Below are experts of layer 3 (counted from 0) of a mixture-of-experts language model. Rows are named router (the router's row for the expert), gate (a neuron's input weights, with its number), up (a neuron's input weights, with its number) and show model dimensions 0-159. Each number is 128 + 24 x the weight over its row's rms, rounded and kept within 0 to 255. Numbers have three digits each.
After each expert's rows: a language model's description of what the expert responds to. This comes from a sample of Wikipedia text that the model never trained on.

# expert 7
router:078147065164142118151138118119083149131146105140144144129145161130119148158164090109116162110179151096109124124132095084120160166112148124162149091132106097117198085147135102080134084124125079127103129115155134133112125137097144154134140151129150175114129086146128120123132127068134135140114136130111118113118140139161155140135124122134099147135189131097082152118142142130144122164133091134152176121143134127113111119142131139131151130124154150107122157134146081141090104136102121
gate0:128137134107147113109165127143112108179091127094139099121124120144103096114152130133140106109113126104134149131150119096157128077124145127085131112130146127131111081131106125144151106118128140200094106114104130136119141138118168115141124115175117143137124094114112140077169123122165098154149135081117118122136117172131090131146122156161143163142121149104139129127119135137136078099125114091154105134151101181114152069138085189130080130125110097161137148147151129130169096107126170
up0:130134141161095132146114119119105143124170117164147134154153134088160133145088131110137134133180129145138109138113138143115110150117169132175168122109133162153115136119136102150131139150106089116118149127136132129082082151116161105088128135082127143086134131153122107161099142119085147131122102133143130147114140118148129129153186103075092096108151077136122161105154106090086149168134154156113143160109152115143109179127104102140175091138131130120111083115105128140130140178122097
gate1:113111104107149100171100127124120099151092139149141141083126122133112149117107171167123142095098102106137108153175143127141112085113144130126084103108133123103088125154085140092125075101131133103128142127151100158126134123129180095135088175131136124135091144124171157155153133130179087142129149135124163161158145128136144145131083168190102166112124161088114102143128149111122126111140116129105131133154145128120104140104102127133117169124114143071171135107125122112094145129123138
up1:125114113141126101139126105089138155166147141129104193127178078085134141125119185127159172077114146155117109134162120088105122128129120155134138180118128153091102120106163110108190119113123145134110150158114174122160107133103141156142070111120162157129135119153130118161130150119119103126127132088099122115136102135120115057143174126131129126149138143107114143141099137090139118109129090088119135141128132117158137139140118124088139125173152133141110151125126083152114096117109132
gate2:111138125107161107122116115091125160160119148119123146077140209133117154148158123128187119135149143148142114171120166133151086124123130134120076116129124095121121136152145113187066140142116137130128120136139137075102098117124115114165102187136149099140134122170131128140094152153127107082156117122140088127140146109147133098180147113129118169120129122099106092146140102118128144124076170123101153139132119124186118108123113136112100135129123166089107132111138117121140125128155135
up2:081131132113113128147152111119112113137135173137115136107119156124123093082135111158128134154126143130135163141125117083150110153178142146156132143125114115112156145113124114126071119135106138137118138121097135114078134145169101146118140147136084099105109116143148066146085160115136099103133152163101129113113133114183140095116119131130127105151076122124101126172112131149193148128093127148154131156134126063213117135124152110132118136123155148098125158126131131119119153183130126
What it handles: Word-initial pieces. First piece of a word after the, of, or a comma, such as co, res, un, inter, plus month names before dates.

# expert 2
router:137140120119145083088143100151110134116094156122083148158076079115110137129139111159129082108115115132116116107134142104091117139165078172139086140176068083130150155150144118118096117137132150120176157120135137108149121098130115152149098126123122138103162163111114161149138136158144135141121114133147109110142121129140141114112125147134155085141091188155144105111098131161136135098151123113131139110143160143109123156131127158103087157144107108156127168141117175090148153098154142
gate6:127119114140119115118128143163126113131124110114131103158074127126119106117100124121188117127116150142114097121133142103109119156106134135132120136131130110120176156092189140131114124105097082124104112130115135171128095131104128115122154146104067129145187193121126108089132190132106138127159138136146116113152075132133119141102171126097156143156162121149151130126121150123146142124144135110148165154158119117114144159118098130095109143176150135158139106093157135118138094091054105
up6:140126114132136130124155118173171147162153080105112089156072155109155131117101140131139087089114126127100094106137152115106130134126112164131147097110090140103172106122135136124094114123136086116116171116126134124136110150105087156153133132139094126183174154128167132109106142153122150119079118091097147097173161156148149136099166133146108127109150134182135123134143164125137173093143099151118141134166077138142136149096134130132080164140136118148127121103127155128130106111133118
gate7:114145150111151125097108170152120122105091105118108107102101103168138139123101119112148171123138111066146110141101100107105131106106146115145189166109162128161096140156143106118117136159132078134112147131138111097105141127162113126141119098140122090112118156142110122120120142083123167108154133096113105133146100151143145139162147161116102145137144130129089144131110092161141185107175123131135155132128158101173091066138129135122144103127160123139148083142146122145143085124167167
up7:178100129136143126098072130214151125116133159159096144103086111113166141166138137165089163123141158132117134136123109124079127139102132125109141083140153182113110108141103102121163108157156137091105131133089128134090112106141129097126140133098118103160146113105133170151123127145075141132153172109119134144117101118117093135091131161123149096131131085123129097140153153123151142146156137183125136104123172138123144133114178128155154139108141110114122134112110109126099128108150122
gate8:106163143125140155116111077095127158126121151163139097083141116110134137140154106111119107140137154110104147145125138149109122167177108149162151159102145072100113097162156106156140128110081137087145170147131134107128125150165173135141161134137086124125126125143081135121099132104125174126101120159148134118092158136118111168170090115140169110108140145138125165079161116110099136138110118158109146131097140139114142079114129108154112133096115122140158123174131152124132132121075102
up8:150088132149110206115107134090123079085106135154103163163140140147126142151131122103148135165169134134110120086135116140133187145149168108145106144139098136174141122124158108127120157109093126100143174124137120145113156115140093120118138115091089155104165150158104120164117115123096141138120138122159134130138143108138085079152078113119098123098152123102104109156140089143139127161130096133163145171106133116129084136110114180140112118111127128136143126131126097168094133118143137
What it handles: Line breaks and headers. Line breaks, paragraph breaks, heading equals signs, colons and opening parentheses or quotes that start lists, tables and sections.

# expert 1
router:103098155175148127114135154129161120127125106125140135149169158156104093118092114136113141125079114119106124126133109114123123142131140115093169130134143139105112126111103155147160176118091125101113130124087114134124145123125129126090122091128147100163147093107133098105121107084094115087129163147141142170097137137136129117104117145135143150177111115179139104160155143117087186107180151122107103143081122103142109097158157114151097105124070120147172146139169119135127154160163130
gate6:168095163106119088075106136131110091162126152167104110108144117113102154115108090108169104104137100109116140098134124135136108168118092089124152145108134109120151150127094091118141128112098162153155111115122102137133151152137130111128121149156123140155123111143146113155125129119081133108160142133140142143130096140095129130099130151123145105130133110131186160119118141179113188127149112143119138130144156147132154101157147084134075143135112175124175127122142095041150123135156131
up6:168130171085135090090085114214153120153111153158122134131142070125091158123132122097152143114104127142130125132130125112120127168118066106139151132149098082128153118109125102149156124141134147156124094078151124148138127143114150126122175136130114154145115109145108137135147118091129129088105156074100152135170106130147100115112137175110113106129111124119156111113142142131105157111145114129137167168128146132140140111140137118117078151086129145128134122171120107099128138155121072
gate7:131123142134139055104134134132100104127116130141146118172106132166123145088116115155098121102113125143099127144146141127096138119115133091126126182156123135125106144095131135138103140125151126098143115144161115142150082155131115172118161099159145172127119141102140159124122119135117127126152142100101112150170108187137176167123091176143149130086145136105084106115121169132103127113069145105132129078155114142129088136129119077066138146149144142140123141185112136112149144123130141
up7:079123122099109134133129152120117120126160128139118139161138150089123136115128125161156128134137112135097141137117126145113098170141108145134102150144102134113157153118104105118107133150113130178107170118074135105114149124093103106098139183132127126126144107131125149145126139150148147080073134168134086116162175132120109103125162142120120083130121097139189116133136129101095182124135136157089131127155188167103139135126167146140061132114138133144128153070125098108124083127110110
gate8:134145120121097093077177162137108113123101141145128133100105105118131135118151125093159084129144106162156105141172141079150086138118077129139148114118131130123097140145125143159149118076115104109141110118121147128167167124145155165141132122160119126143112131103089084131110122119163130206165138133105115114165146150092150146118146140150111140104115134126128142121090151138109108125144125109114142105117157136126150122126127088130093170139123115190186126114068126127160151130094118
up8:095100148107145124153130105131163145123099117131144120168157094148082121095110150134103161101110116116111146114069123138154135117142128123111105133083127134135140100124091116122132125186105107131114156148114154161152136160139111095164146119100153106118110152187161162157133147135126151134102149136116107155073122086136170088132125086106167119117125142156115117134142095104141100132116113143139149166167113155078110142128133160155163091092151143130101142100148154141083107106150148
What it handles: Digits in numbers. Digit tokens inside numbers, in table cells, census populations, ratings and page ranges, e.g. 1,386, 6.1/10, 657–680.

# expert 6
router:096112090127129164158129155132103146102108111117117116153125143105119117140098141164128118094102088139154115135155093147158123117106156082143168114182133133149114150135117160125172132097113148171108099133153161116125141143119109124099109111141118136067094111153135096139125095111153167158113148144110101166153108149091117142096130153131118137111069151095105138114140130120164123114160158101150111129099150095147151177140123184096142122140123118130142109097089128107108138179164138
gate6:106130178106124134183147108132146117095148152092098128145155154140137149117119097164149124133097119118138122116147112127129115131150151128132115147145116119142094091129167101088149088115086163120141163157116123120160143099133136152148107083117095104121116097150189169095127153161128147081141148111101148147141076138144105125099109103137172138136114139130131152111128134194102120132135128101119070098145076146108180143119134120167078133121119097118129150134133138139151139095122110
up6:156102090170097113066146073115130134061149090122115150177173139114107129105095160093131129135126133108146122093139118117134114172136143119170143146155097121103137142132080155155154131109172116149125123103121106139110172144135116111126129130080131106133129128146116116157128104122124106126128125142139120115158149131104174115138160103140116161102171106106124110140147082108124154155099108136151118169197161105150116091175119127127116152121138124143141134144115124118151133109135076
gate7:140155115148140146136148166076132117120089099109108147137141137153117170082134124113120080086113114141140101127149120090113136125096078139161138109108154158117112089115119135173127156113153165146126156147104082150127157091118102150091126102145117148139088091116148081108141139171120132192152172136111122143119154117122167123128151140124131162148134152114098126137120110141158112125128119115115132150141098111132081091162145108136133156093084136154098169179105131149140118132139114
up7:091127120069124140124128087119101161132074107110132103078142094079101162139123139138124126108086163133132159114129111168134127077148153119149120106153134184099156108128101148116147148106135138118139104163141115165157153140151134150122110157105151090121081122113130099162107129125149165134189121142101110142126143107099159137123146106115104114166132153129135142130119093136141137143152137090103087160125122120162165121138119127177151122128098145172133121128132128132143159169076129
gate8:133126126100088158124148091082098109086090130138141122115136158133092150135134123147122187111127130161144133132130148120181153112122126150115141123077113109145110130118122104115129101145123169098134152096144106156156117095093121141116090178073137126094139105132119137148135180148115144112147132103164103124129115130157131160086145087138135087123120137112112147114131137130113154113167137134081158103146153127123127109160151127165107160166119123152100147133160050126094113168137148
up8:151155136091121148154147069094120129133112113140130106154155115116149161088135101158154107098103100114131102164116135134099165149142151154139090103141064082150150129113113111135129150126143176149166122115119124122094114130123143095090162119107131121129079121116125139165133123127083111115114095156167059106164120137138135120148181133118147144154175138128148096132127094112147094131111123096107093141157160116132111152151149140129128150180138143138112125123112106154110092118142166
What it handles: Codes and abbreviations. Capital letters, slashes and hyphens in identifiers, abbreviations and infobox fields, e.g. HGNC, CAS Number, KEGG, GD.

# expert 9
router:135145090093100162152105127115155133160123134167100134090128162140151137152167134103109162160121137123100149150100124109083128106105185126113160111132153081136179133117167146126128115108107109137142086142148179128152111137116138155172133127154150153148122127134133094123081138133114119183130142133132160106117128109137120118134098145156154110088152152127134119160096165137109105128146176136121144145138115138129106088121153162132181133151123125097068085146115126123098125070135115
gate0:117142145105094119104143121102132125119118147092151133137134107077146123115128140140123143156124175122131168115134116113140162139097105094140130164140074146142143165160111122162074123103160136116152107125111124117110183142133173157093112126124143151096118115125111064142135081135152103170136114101129125135127168112135131080126122132167124168183165128138127166128165130122101119101153158117135093140117094060112155095162147125149098101122149129129125114150119119144114133149130074
up0:115067123120118133110121127142108119146128105110097089146122128123139114110192109118132133112123133145114135162139104126170136120127110105117128151128162109122147147143099142141163117119093067109099135128117157138119119119131116141134090155131116134140130136167105094096139152133087104136165166114123070109111150111113135107123208183159097158100111132113119130149143121130108124139167135096156121089157128135120103163125145125114152162160131141167169140060148127143098065143137137
gate1:119124172111117094104163134071163128164089148174144118123186195103149112168144142088127124133090161122124131094160138121127164121106156116133151127118073158144119138085118133107137091061151123126112152106167127169124078135125074137138152070135126139121091125139135122105128122127167118102154185136120105137101140110119134120124130134153148127141076144120120133111137124154116131136159128125146136137122124126097118135111120113183121127147120098148155104143132118128137113089124134
up1:121136125126095160115131122150151121153136131141110183165101063138123175163127127103120174119150095135123105103133135154196115100123110157124094131119117122133138095108143123167170148182130106091170122126103164133155161110104163164134102160101107117173108121157119103105100123155125118188103123148151123088159112129124124162116138136142120129122111077104164148098153121128093117150096132131100134138132118102136150102101164128112133108145148115100131131151145118118135167090104121
gate2:162108187106130153111164084170158144112080107101106153128133126101114143120181107139111112138157157151117086109178109097105129128113148107083057114138172083093140078135112138150146118108156127123111127136126131136128161092155129165136109121152102104161133123140130155160139130114107150117112129118122095154097134123111134113117096128162157125144137112131160162121108162154107129176150090174106117125152138123117114156138120119135141144126147087119155098120114152107099117145109170
up2:109126123160153129108123123101111124145133145211145096130142117162108116136128094126158090107111127119126150155119122086133118146114116105137144081123135153137121125117100133084179106124118124116152151084150102129162105130096159094170120137151075114124167138137154094139087077142139164117125124205111146142155138150145111116130138182148088132136128120157111132101116130151158107101115191134122112095136120095112145147118119146132124136093134141139123150145175161134096150123114101
What it handles: Word-start consonant clusters. Consonant clusters beginning or early in a word, like cl, bl, st, sc, qu, in climbing, storage, dispersion.

# expert 5
router:149086164146144121122104136106095144132116164146143139105117109112178101124082157094152124144121139131142129150136107121167083109159118158151099127070165169099102135133145099086133123125158140137125162129126114108133140122157121086143113153144138124195143174118147137119124139167110118105175108136098133126123132160160120119122141099132090142093127112082145112132123096139086112139104127158154125111137147108125079131121113083131145137123121155192171128105156083140106132092110149
gate0:152136100108150130161124147115127116134108182103129145146113127094133096167128144138106129129103142118118174118113110151148093120124128154098119116170092140146160160177127104124165084136176148143138118188144066104135139135135135163118129110134148145108135085153137145134141087130116132155073148143128118087114090168115150112117137121121167111132112133182163092080111128133101124144149092111090169151123147112129121123121136113142116118126150092127123114096104077118126075095128117
up0:138126110143148115108141136154123156168157141165138139128108092100133136138113119119164168069164138131132114156129107120132116133145079105140112140139113139176118128097098101115152131124146094104127150178147144144082114133167138126158107102150135147110154129161106112162089121129138149131112154087136163141167101136112146134104115131112159136119184119145151152107123158113067125124116136152102158181125158112131117150086101072137080181149116113105124117097138107134123075139115148
gate1:155101172147123131128144140129100145127128108084091115093163146136130118149151128162115142091120174073152088152168125130141148138161132142099119130124106153128110127170102089108153132094120109105157120155116090109120142174127100103124102135106139120138134140137132143080133150104153112152171133128113115097116104107125146087133125109173111128138152138098123096137142099083154126130144160102148153145095112181141074125144085136172131133196151141138112104122162110089135122164142125
up1:132136102158097141101187126145107089143130135110126125129127127156075118117146119121131097133126131084168116142161157133105130204131088093124154110145111140137116123134144141104134116122096095169169104134140096124138109090144137112102090093146164147097116083155135133159125196100141119167131161088124129134115129142111141154155117163134134125110153097152068139131101119118102136162152137146126138150124128145131125104150147152092176116143130141116122145083160077148126145104102118
gate2:138123088148074114114063124134164127123142148172092133106096105128118160157127113166084120113143139159156140158092135140133138085119127142104131158112101110132117132109090135103119111100109132153088102120120170110129139130154144163134171117114119127119162136187142118145120101128146160100115118186151145132139138156150123139135093137112053166114135152130121137146136110116144124133094131164106134136157124174144143069143143089129106128162119134129118090131155091089120102128114158
up2:114105135120197151159125132103106142140126125103205133158140138107147078146141127106167145126118173099121087104113084118118101165143153114137131170150110144141110092126151136118110136171158146105098132116135093147136110139141142096102150161138124124125088102117120126106133127119137135163162134103127122128104153098070151132083150107148171114123108105111164167097130143155110148123158139151109163122119152158127119094092135161107153110112114103095116160135076144144151099114130136
What it handles: Prepositions after nouns. Prepositions such as of, in, to, for, with after a noun or verb, plus equals signs closing section headings.

# expert 11
router:145102139145140123132129117153157119165133148166138143116149142082159120096146156135174111164174179106148095135153160137128130165120102143137125151092115142125083108161085115121109138124164128146118143165111142102130105115131141099133118167091147141128156147126108106106126135154091111111185098112171125098128115116129103131133135138149088112117146146097138129108116124104098099122085151149168140118155145169151120121099063121110160139161096131102096116086158104162120093139095105
gate6:159131103148155104117085147118122136079071149136126117126136146092115112155184106111138100166160108101133129119150104120098115154127102091130092147125149137111093118119094127177093146155101115145091118096132134094164126144131119140144152146096124126179135160117140076137116143104158157108130148157114174139128134127164151163132153108139126107113107140124157179148169138143129109094138110131118135121128103178140147100112109087106164149156077121124117124167105164104108110158140127
up6:109107124123163144105128144141215126119103119124109113085120110174169143142127148113119163100127110071118129142136109121095101147149156128155097099093137114137131133133146097116159125116107127112098139132125161128119119100122121148122171077141184134104131132150126137143117109105123127088090117187112139134073137104170165136146082139132161132151156112091110081158155101105144107146133134129121102147111128149115142164175170147131126098180135137141130128104148124139123124165143118
gate7:158133145150124124046140142125169112134109103117143084110124134152089106144123103104111112148106124107159110093150119124164160112126102111121125140103137157113113118151127126110140132174127096085125144101127109139129151123130120135154141151099140126133173118163144119108128158163098152085166167141179099108143125111117133134142147141132144121177141101103189151138106126140156097070135133137102108106099096116142105093131100101168129122090168187171130147114107138126118154158136119
up7:120110134124134129136130105094138126101129137157162111133127123143165068172157107099100091128130104096118131153117147124112151137153111142100123125108082152136126170162142119114085087137098137158137132131125144140132117131097128100088118163189121151061149140132103125165110136121114126140130127152143121168134144116145128111131149126171133101165104164137123139141169143127148081160108125101137126147108071092134113152150142114115119166075115101130123135119185143113095187124163095
gate8:143124089129154129114097108107135109099129109127133114120102125114118130171144164149093196133120138113086165094139136140120149161125131151136131087163100173155160092128113152110112098092106138106149150127183110147117074175124123120132151133093094120120149165129133123135117172104167155130168185149108088128152125123143115137112133131081127100086114135149170150121116150121150098116149118095118114113122075143115100156139141122117158149142156135109144151136162116155113121108149083
up8:134120126135118101153123084124056112095164118141152132143124116104104122148116147130105128092088137139131158100147101140141154145114142087120141117117112141125138169130114169151148107091133139136180123135159101135150102135152114108169158143179092173168151150105146122111120174082107151085157159122136101131164147118133110132100133163099147103091111150157117147117123152132123131108133144100123092089136094121127156148090121139114120111170109146088137148134149127169098160116146078
What it handles: Verbs and conjunctions. Function words and verbs continuing a clause: and, was, which, were, who, plus adverbs like finally, no longer.

# expert 4
router:128125117111177109115096133155163121114121092092140148074125147171119147148129114127157100156165104197126087150142092125124130143080131116096108102120134175150094107138152168148129125134142094123085102110150132157092168121150149106168135119122136113127129141119127180120143105109125145078108073154139135118112113112106124129148178116133140158105109098093105111172110141148134130148111054138109143158108143142123115152124118124132138117115115134118140103142114121164150079138112130
gate6:115078112130131091105130154135135081128136189140148134122152135143114138158138143092102159111081115125108133148150094112133106092099160121085074163109084141134161145124117168133142143109084116105128116098150189117116117168149121130144143113121062114135115097128154178120130145123102178154132119111138145173111117148141125157151119138149118162132127119129053149149115100092117131125110162129119108159105137143128151113147133104123106132149123126115125125122139153125142137118099192
up6:124049115116122135115169163113100114097116106104128108085162136075150115111120156140155125111132123140118132122134136161138146098154085133139120158163117128097116149139112108142142146137089148127119175102167167086111153137136138072117126123134153112147138149116124141161152115115128127162114150118128147127171143140141153145122129119158090124126130094082107149135123143103198098111082098165127099116116114098116137161144124092146149157139119125127181113123086076133103109122157106
gate7:142126149090144143137101102094151078155150091142143085121136122108151152160140127137146128137117140161155139092158141066087138130120130107126143120109141122162116161103103133109120145122120145155110121133110120105150090111121149119104162059154135144108129129105138101170139103132132117120134094144104187104139100158107156173126168119159110070116120172128153142109084124138160150113084148139126175140141136115153126123130113127132122165104154098110102085172131131142114103094167130
up7:158135128147134122083107115090118154162133139154114166113110149131136108106086123131173119152134157052149139141129139075137167144093128123119080115079125101135103167157089168125119124104096118141131092129132137107135146126163120135124114144079141092148146100177158120116141106132172141093102170151170122123129127112103165166160162172124100123108108100111138162130125100145104139112119115151121147138166132126151091126123149081114101126140135100127140081125116150111144143126117121
gate8:126132135137122131129082091152123112097104145147124102102155121119128139179089141142142150136145092085131152082111130140117146155064148144101128183097142111156131120179120188097142108137164131155083109130109145095094112118113115111121158082146159137117083102137114156098150124178116103103135139116156144113138125133099133154138138122150136107100134165164124135130141110135095154115107099117191141118131133124180131153130115141150121106130086123106136144130115099159159142086099146
up8:177148151144119124113126096112150126103140094173155140115089133112097108124085110114171127149088147163122155127113123130138123133141130135178185164133113154148140147103124139109132155139112148100113079122123173130142118159117105124117117125099153134147138164142145111133090114151129106134119076083138108134082100153104131154124191159132146109144057129145109136131094139151139138127129172115125190167129105122112113117086108155146155150165105097137111130088101145130147122134118124
What it handles: Determiners and possessives. Articles and possessive determiners like the, a, his, their, plus possessive 's in bachelor's, city's.

# expert 3
router:123157136093083121176116124075113107120099134140156116130154123137147145141115128131079173136128126118103151090120151154119150123150146112134151135153140084120221149101171123168127108108126100136112136119136101151135122118146137164108151146154150127136079090165127111115086174130137111160138143098098103133136164097122133135163123097102156142133160104127157156142127167130146112192115148117114138138170128116096144097129160134163123148139154129120071118146114122121141113146108119
gate0:149114153098110137135110099121131126124168141145162086173168122109172102121100100127143161143163100146115123118151144110117085115106100142153115159078136126104135129111124126122111173106131136140074118110097139105089146085145122132099154132117117172118150112139124146101136128112133074140167143175114140144121133126075131150153126118124138138172181119120172140141134112142106055140084131132174154154146120124164172144166091106153143103123132094134109108108136135134115123127108122
up0:159128179145189076163128156182121110152123111110117154138095098174141117172115163132158137165118117145098115151114133152118100125120088162137145117141105127128133124110138140118116145121116143180147113121129113115090186130114133141153092144120109142116120143151130146156137110127099107118126112103091109119052148120140138101123134148115155179103128077146174089106128132133120110109108088126132118083151131079150100127109167120123138133138091149113133085143131160112115104144143118
gate1:136109165158123123128096125119092114104116106091073097141089124083144106124131137126130156138106102120138125115153106134088112130138164116146143145128148165157111098164134124150142131114119133110166097124123130185159158126129069131162125138115179142100147145169074155151114155141132114131137131104134103114128117091117105151150128191094130079114137132144092142146141127093095087152184126171111182117130114140098118138148135108139183131111115153140152113115143112146123123135131164
up1:165184096128115121136134104133113097146144096096174156153144129125137147117171099144122149146166110137132109190139131161165155128098159178132148142159105141119102153105132109108129086116119115130092120142136160125094118149124150105118138146126105104110143093124135092147150115133148117151112144153161087111095124129086173118107107134186101140141143153134183128119111127125135153104124149071106135138123131122178101137120086134093095087093067114136139143099127127123131133122115114
gate2:136149155111140159154162133122156096107190133151136170121118125102135090107149153159116111064125107121135126104160125106141152115123141133108101140068114077122117158071094160131136151155142145131162139152134133108133124157067169130122109122123137151123109117071106143089121141127137122162132145147152100129158157124121111151107125104119126108107083155129117118159130122129121070109188094098099154107126102100155146119140139111144104113128163129153138124115156133153171150107144148
up2:124139204146129144133143125099143144095142119124094165156133104098155137125155154136101121124115147133117103115124130139122119120158124086167126132138141108144150111151110106124187119157116139096152136137157111116116118110076134156113107166097112148102129129127145130087109124073152146136111131118094193164142133138148120116066147114112145118144114115074128131147158130143120068133159081143108161112112142089140144080128098110120108168134170146168139151094146130133133176129119131
What it handles: Mid-word foreign syllables. Consonant-vowel pieces inside foreign or unusual names and words, such as Danzig, Grzegorczyk, Jyväskylä, Ballinamallard.

# expert 10
router:164161143119100129163103160072115080126165118101166126089124119152119126118102142150084098118130124121137126097088129156150169120148145115115118141113117155160161065108172109120126114155158162132119123151101111158113127154132148153115134133142128090110090133128137145147142098097160104137144097111124146148115121143118108126155131083082118152140154125136123140137133108077115143132128096158097096124092104118144198091131106128155105104085181135135111132145121112144142147174106136
gate14:095146128147114116122097082083102138136104151137125118147124086111179169110133084148105137123123153125112131099120148138102163160133157160149120104069086150111152096114159123155115111147142151177135098140133117175170171138132115126134139094111114104151142117199118119154103086124129145150130118125143175124099144102096146137136170156153116139112113133111099116173142095118129147145118134139140147162127132138118133134142112133142094133088181125114084116117145130089148123118110074
up14:164153172130117119125124156163095151131136078133137133101103134147107116142138168129113176178170096144147135105129126132129109094143159099140110127136143146130092134124110143166133094132125120114113130141119125107097120133132130092159139131107154150146130117166148100125158089178149114089157107098101119140149100100137128113168094137096086100099109145156149152125102098153161125089169138128142161121074097147145083152125138108105096091114120124116148144155115184090097105095127143
gate15:108093114117213155149130163101141105131111131109176129109138149130139101134110126096106168132094109145131143147182104122134085091116140169107090131100102150112163151124160107140152151134145111138104159100116140140114129155140086114163136098133157098100121143132120123090138135130135136146129146159098103102175104149118128134128135145140154137118138081118137113142077093124145129154076087144145142124168059130146136113149157123128134136120137105137135151111081152140091122090114142
up15:167102166137147108138147155104112157152136158173136161141117124086103135151157105136124100118116117125122134139087099180153110120126070109154153121152126079123124111124083110141114125094146132081158133127114153171114159081083163112090123120120172156120117096138127168148143121121152117116129128108125121112093116134124178125134123141091154119125133106119116132103174118091106144098173135192161150141140131096156116112150081126129092116145110138117095122171137109124093141136136127
gate16:131098158165109145142131174153121089155077142106135138145096141145176159101070176138105146144141115092107080115104145087114126108138162142109085142110140114107139107127121147121123119157142125115114114117125126122154105122116097139138164128101077129125161119140091145090178115137120139114117159118108150124142135111124148077140126157145124202150122096135117111127112098108120115143121113149159176123124141136094136136108117141096182161130121159102095125128143103099069132135146104
up16:152119159175113141114125149095155052106108156107122126125125147113148132110101157125149128118142118087132097114131115116125154136098166155137083133100096120110136117104135114092152095126134133151115151140107126138124155141144115088140163103125081166101148167120142131144164126184094129095131160172109162142148119103079111105123140156155136128170174141117114137132116120120116129128100134129139126124156195163124144120093116096114155132092157167076119092103150145099106124121116101
What it handles: Name endings. Final pieces completing personal and place names, such as -son, -ville, -ton, -ford, York, City, Vivienne, Dexter.

# expert 0
router:152115164148136122116157117157126153119164109103088101130137123113095096100131112110144109168097143127163183121121171127157140100147130130148133153076108121154077122110111106175110108178119124106151126097117106119120081149127123150120170123093091115113144153155148142137147131150112122107100161128154132137128136133095157159108153129097140130118153137146137156118148081138132168077104101100116072107136107135123143118133103107142052127116124138131105150136101191122161150132122127
gate0:125121156165099084104155113124119113130080103108113129109097204101125173132148145142094146163130099112131156096116151153132096088081133152122116155087134136143117151118111150105147119118117139135113155123126123122104112117139147142151144153119132102128066135154122094126109113131069141125118168125159121173179102088119118148135104133128154095168098123102147097141112165151150144129114137137107114106118105145116108127142155146154133120170147139170132170133107115149090168097166137
up0:132134125186096116127102102163116110175136116099149147142101112064142151109173151088084115155165113087115144146100101121161059127109129143151124116149155114114137151112112153122153100102129109115127111096109098159076073112106126170138111106123160103085116122110124115128156129097135106158118103111130106131157100103136113102164147134143149137156124128161139117142095146139129136138108111160136130124118161103137148150152159148123177116172142111148120136125106172145117095126169130
gate1:161198095138131162154173142158118109107096156127100129114112143141141154144126151120175164108129120102141107158126139155095108117124088134104136147148099146130131126130088097130151127145119120135183137119148133160115175128140089170100093119167113115150109090108144102136114174120112157155114079118128098117140118117125141105105092157128126104106122132155125137136117137072138085136149068151175124118125143145163114141171129083136151134151106116116090099141092138115137131153145153
up1:163105135102127113121100150176128136098120155143169134145120123121123157062097112142095135174124173139119091147128121107167080126101109182128139118096159104155146136133138120086100137143113144134129178135129136116166102135111120100111140122112104109121139162153144127117121094087098063147125116148122097137095127122120164101121128128137084161157165138135132107144144092148097130138147113130188120106092110153159145093160109183149146144123110118150101149143097134127152136117146139
gate2:147085108163137119123131115149153088092152166095147099127129134155154129117127132128196147102183092130141131120106164086123107136158120068157132101091133131142127113153111150107117125105101159128124133103135128093081109143138147090103119183137114171128138126173116160154093097140160131118119106078118120125135123130134154131136124192114154122105151136159157157138093176115144151116114130127139128123158131126139112115123121112117131093130097104118083117161124136151122192157122137
up2:141108075163149124124117148116188111086113172130133128147162147166163080124136106166170129133086119126159116103108160143125091106131129108132165159130160113122134151145129157142159146114127134112088171079188103119137096126127105122123122142122099143131124103101102160154103117134120136152081154121135140123122159116117134151114107104107115136150139052137176172097149159129137121074106100108129141145147150105123085141097150109120141134155136110106129125145125142124119133158155140
What it handles: Clause-ending punctuation. Commas, periods, closing parentheses, quotes and semicolons after names, places and years ending a phrase, e.g. Leningrad, 2023).

# expert 8
router:145157133115115124093156099169173110118164152094141092153097087137118159117151116105120137106111140139124109142123165155138118115116085129098095131135120133116119161108079132102139177138093170087172152121130115144124159112121099094132121094114105112147135166090120146137158149145136133150078158101115161114154139122138133103128113152132120078147118073160120120101134086114161104132148173124123162143115089126148140145128166079089116112099152135092153118135153140097133152104118108
gate6:092109130141122156155083098158099097167134163142138138129145093105134139142124119116177119120123101121127144116104108106098182126108096116168109113126138128101151111193101128153066095072151178114138145099161156133121149142131164131120169114135087083141131090146154091153133144113103113147113141117106126106176111124137108115160172086099110160122130145116119083162147144141133116120176135120127107117118131108126137116147135125132135117114162131126111167144141132085145101148164144
up6:117155144111108088177179150125088156102148175097120140153113163112069123148117125126145134119146116098113104108128154102133124115135126116129113135138090071128129143170108143119139125116110135087132121131106116135120153141092177160116120209148091159121137162143111109140144138134154079091120124099109166163104123176123113125130153139125112116118128100141131093146103135134088121148127180109108130087108077126142121144159146150140091134115125155119116116143160084132167143143121111
gate7:112129107145152091065156145136096145114114120113154117150076174083160128139094117119179115100120143156135133152132069115141135120085103131131133148140143078107113156113153131145177129113121130103103103159084163180151149121128128148116129126156126133137129144177122106092140106111130115109143112167129103154143111110155154093131156143128153086131107121150177108127099110110147103153083155166129103154089113122126150159117119119136152130151122136100133126101154124096098102156094133
up7:132151171157126159139078131100110119088151104134125168128109162172114130119158150106118072117154136144129174140128125140095085112158122145142143190146114151134107101127094127151118129119129133138150138111129152145111093110123142124144112111110140129122128108093105167188098115107115131141124102123121136129109115132119075144146145139145142137115154129104106158130162119158098139107145125108126117087170128174108108087150152163115145151123112148130207113115119182131160145092088097
gate8:150129129103132094129167108129073159116139114100123060106134097156085153129150111128197108138113131103127112120106122156115109124149120174127175124126146112121117137120141139124115108127118134125133150137134129098114102134168140093087166086075122113148116116131175091140091149135137120148138158113135110126142128137152136178102113144137125134132129125163108168099145085181124122135146126088141174150119133107125157119116099163151117163125163153125183072163098150134136133109131155
up8:126100118137170100137135140123125146131115132090146071110143117117109126129148139113119098160113147121112078148070120082115135129155103144143158174157120080154128128112115152114109128132131125125159117109151166141101123086141101119117116084107190097134081116136182122109111149181172104135171101138120126112187121141136140162120136151111150120129087146124121117128118131151162112142096104148129154154106113127115142125087110138175136107128170153117162090165116154138125143120124170
What it handles: Table pipes and dashes. Pipe separators, double spaces and dashes in wiki tables and election results, e.g. | Candidate | Votes, |---|.